Below are experts of layer 4 (counted from 0) of a mixture-of-experts language model. Rows are named router (the router's row for the expert) and show model dimensions 0-191. Each number is 128 + 24 x the weight over its row's rms, rounded and kept within 0 to 255. Numbers have three digits each.
After each expert's rows: a language model's description of what the expert responds to. This comes from a sample of Wikipedia text that the model never trained on.

# expert 23
router:175125180155119104108124162072110124184123091175143165081123108102157117120162152087121147089158123143160145157159108094132151152135129127133151160121151093148119155099135142127119122153130108118114155165116148152111127093164134123153160146133141120139147131164139102078170137129158164142171084100138140114114104116160142139093153092100128113132106109108167092167150132143107159131091156158080150103145163135130128162132128137162097174116129143109149100141131113109087138123136148139126111118145158146124110129139162125128140141108136152119083128132148142106098140126160091115
What it handles: Raw bytes of accented or non-Latin characters and special marks in marriage lines and coordinates, plus the word the mid-sentence.

# expert 13
router:141126160133096135164082147105148148127160111172136142103100131107132094105134153109095107115119136166099166124175137081098143157142150129133153128089124109170155130107098152095110171129124125122142135140111127130093146152172152101128145104148135128080134066168159153117135138127155120115158081138108150126125122098131143139147149112122128109095083150114145134155090147148133104133145132120095149104155149145092103133126147162117089153137123130096176103091117083108147132102169145131078107143146116129145108115161158106141127121171102136142109159115166077109127120132168166134
What it handles: Pipe characters and semicolons separating cells after numbers in wiki tables and stat lists, also |---| header rules and —;.

# expert 30
router:153166142131143104093171086104140123151141137148121121131135104101145153114144131122170137127125110108165153146111115126114146145153163120129125143127132106141106132124137128117123117190153108107147144164109114122147135080127148139133176121148137114180141123158113099117155132152138107150114088132135119132100138140169145123119108123136089183095100122147154097103141147105105166128092137138096161076117164156124153090110111064100144129133110104140143085116096135140091159149121181160130105148177161141155121146140142108170146132173175152139163122174173164132103109130137108137
What it handles: Possessive 's after names or nouns, and pronouns his, her, him, them, its, their, plus years, time, more.

# expert 14
router:178127183151121106107123162074108128179127096172136165084116110100154121126162152081130149088160124133159144158165107100130150153128142119133134156111156086145131152095131154118123109145138106105123145158123148150110136096167131118151164148126127116134140128166136099080164146136160159137176086099143140113116111122164140138098150094096120112125105108105169089167148132136107162146092158146077147114125162142132122165138126128161104174114132134101154102146133108102098139131132147145124114117152158155120107113148164125127141143104137152123088135121143141102099131129163088127
What it handles: Auxiliaries and verb pieces in running prose, like been after has not, was, be, and pieces such as recalled, helped, testing.

# expert 1
router:104098116129147155113153126103131114144082174130144121099108113114142162114142149189093143144125105157134087111100121096141139152144124134138141114074137160154171145165157144103135130154136094125107121154108124146149114114134138079108120122138138079185142125142128125120164143121125128072119107101154160117137179153144071181109132119089126101168152124121155107112178112122106118154119129140132152124121113139121099138138112107115110137134129113162150126153134110108094097097110114122135152191176148149123141080131140159168144152115141134144109117104133148143170095126146106071
What it handles: Commas, and, or, but, which, while joining clauses or list items in running prose, plus infinitival to after verbs like continued.

# expert 11
router:177126179152120103112125173070112122182124098171152165084106102097157124123155149082127146088159119136155154153171104102130147160136133119146143146111151094157121161097139139125119120150137107110116155163117146159111136095160137126150159147138129124135144131164130100086163144129154163137166083091147144111122109123165142133094153095100118103118108106104167091167148131136109158142088159158082151107133157134131125149139128141162106174118122145110151096137139103103095128128129149142140107120146153153119110125143160138130140146103133154126076125124146137102103132129160094129
What it handles: Mixed tokens: first pieces of personal names (Richard, Bob, O'), the prepositions of and for in titles, and some non-Latin characters.

# expert 20
router:174116180150125098099122166071112128178125093173143168082105100103156125124158138091128148086150132137158146153170111105134152144133143125139142158111153093152129155102129147133112116154129110122109152159124148157113144090166139130151160142135135116138143129157140099084169146133158161139169085102142139118115093116159137133101152090100118124128115105100165094167151128143103160140095160158080150104139162139127121167133123143158095172115134153110151101159125102095099140135132147144116107120149151153118106117138159129130141138105129147118084128129147136105098133119161090112
What it handles: Periods and closing punctuation that end a sentence in prose, often before a line break or a new sentence, e.g. safety. Amendment.

# expert 24
router:143139172116130112167145101114092071107136128178102135107152099109137098088086126130140112133135121086148135113121099106153120097147123144111105141118152156092154181122130080105109128171131109110157136118146104123155109121187080188140114173139124143123105178128162125122120147120134176116104157138094138139128166145078161117119122140131153079149129118131131097147142108134148122158107155126118090122105144123134103134123114178160108173104147135129160109127131126115131108175125118125145122136148144150145132127153132129138112133150163184159118102091157134101123098129146097076
What it handles: Stem pieces following a word's first letters and before suffixes, like p-ed-igree, inter-ven-es, reject-ed, recogn, compet.

# expert 25
router:195131111162119096153165125106158124149172124103163134117131092101125158100144160102132146107141131145135128154155108127096084137144127142148161120075154130129151130107093122155138148115144116142152174157142124169130088115140140121139139169151104135161140085145117119135129142148146124074143108155144119144108159114121090177114119102082171109087132111127151104151147133129116166118097168113125116121102127138082109156133117162138161130110116146129135094144117102147090130111117125138101104110144148125081089151150132093151153139115110146202103104136105122149109155113156122081
What it handles: Continuation pieces right after a short word start like St, D, d: St-art, d-iss-olution, Venez-uela, stand-ard, often in names.

# expert 8
router:161143086157141128133133096171162149117139138158054155114168115127141142085164125103154124134149110156161106141138132118112141145136104124111111141143114118133107154128155157104092109163159102121129138098139123119143116120132127162152103134133106120143139161137103108136115166122129135163139118110101107136099107142161154138173107138108133127086158101147122101092166133093108160140118152154124092135125148127117162126129085117119117127166140038124122126151147136124119162139154154156146146125129068120088086103148127140133085112079093156181119114158142145133127152146139140189
What it handles: Nouns for organizations, competitions and statistics, often in infobox fields or table headers, e.g. League, Party, population, Official language.

# expert 31
router:127108116120144100108086147123121087131126136093098133113097123134157157156161101114105134138148142143125142166078102108105177136130131118134116143121085111137129154090157130142107163086137149165098105155118161125130160091144113136164152124111127074161113061140159124112152129110133108134137178093168134107133102107153101103105164127128104130135145113134143109189145121107097135153123136139134138145168157133121113115136108137110120145136156123150118149149104145170126104151141121108153142136139170127110144121094125122117200141119134131085100119183114166111091151066125084136
What it handles: Digits after the first digits of a year or number, and spaces before numbers, like 20-0-3, 19-9-5, over 2,000.

# expert 27
router:176124183155124095110117164074111121182124093175138165081114104101157120118157153090126155088160125147163150157164104099138152153133140121126139155113157101153119156096130139126120114155135110117112148161119146152111135092168136124156168139131131119138144136152137094083162145135159163138170081102135136110119104126162144138095152094099127119126104108104166092167150127137107162138087159153082149107138165147135121159133130129152103173114140144108153101140137106105099138129133148145126109113149157154119104125139164120132139138108133152123084131126140143108097130126157089120
What it handles: Word beginnings after articles or was, such as import-ance, e-lement-ary, inter-war, plus short fragments r, a, l, and This.

# expert 21
router:124160110153125140163160141108153127130136129126125112135122129088124126117106093109135149139100126082133153127117144152131100126169087132126169133095168092112127097149096094081131156140142113143140125137134137158104070160143113145094160141153150141167173141142132137099160092167141171127163112145112110113127112084131133174137124101126150137128130106117131118088146105154112149135132141125125138116130112089128098128149096133105104101121140176101130138145120081160131100090145084107092104132142131156152144133117110130084180108120086187155094066130088106089094131144127135122
What it handles: Early letters or short pieces right after the capital of foreign personal and place names, such as B-r-unk, H-ond-a, R-w-anda.

# expert 16
router:115095135112141157077139147119132112125139127124126146164119139112104127153067123118151149111142133134128101157150139134125130099069183131105125096137096145162116137111122132137126095109138116104155173152141104132116175123135159092132157103140097109114111158138124129115133139103138168153113118136065090122164167154151133103092091124177167119118133123121133106128157169098110135125102087093100157124136140155118083125082108098166090138090115122100100174158128106127132107134146124151155141127149136142142106099146157115120145093112172129153103129131163149164106091184137108117
What it handles: Prepositions and main verbs following a verb or noun in narrative prose, such as in, with, by, following, had, became.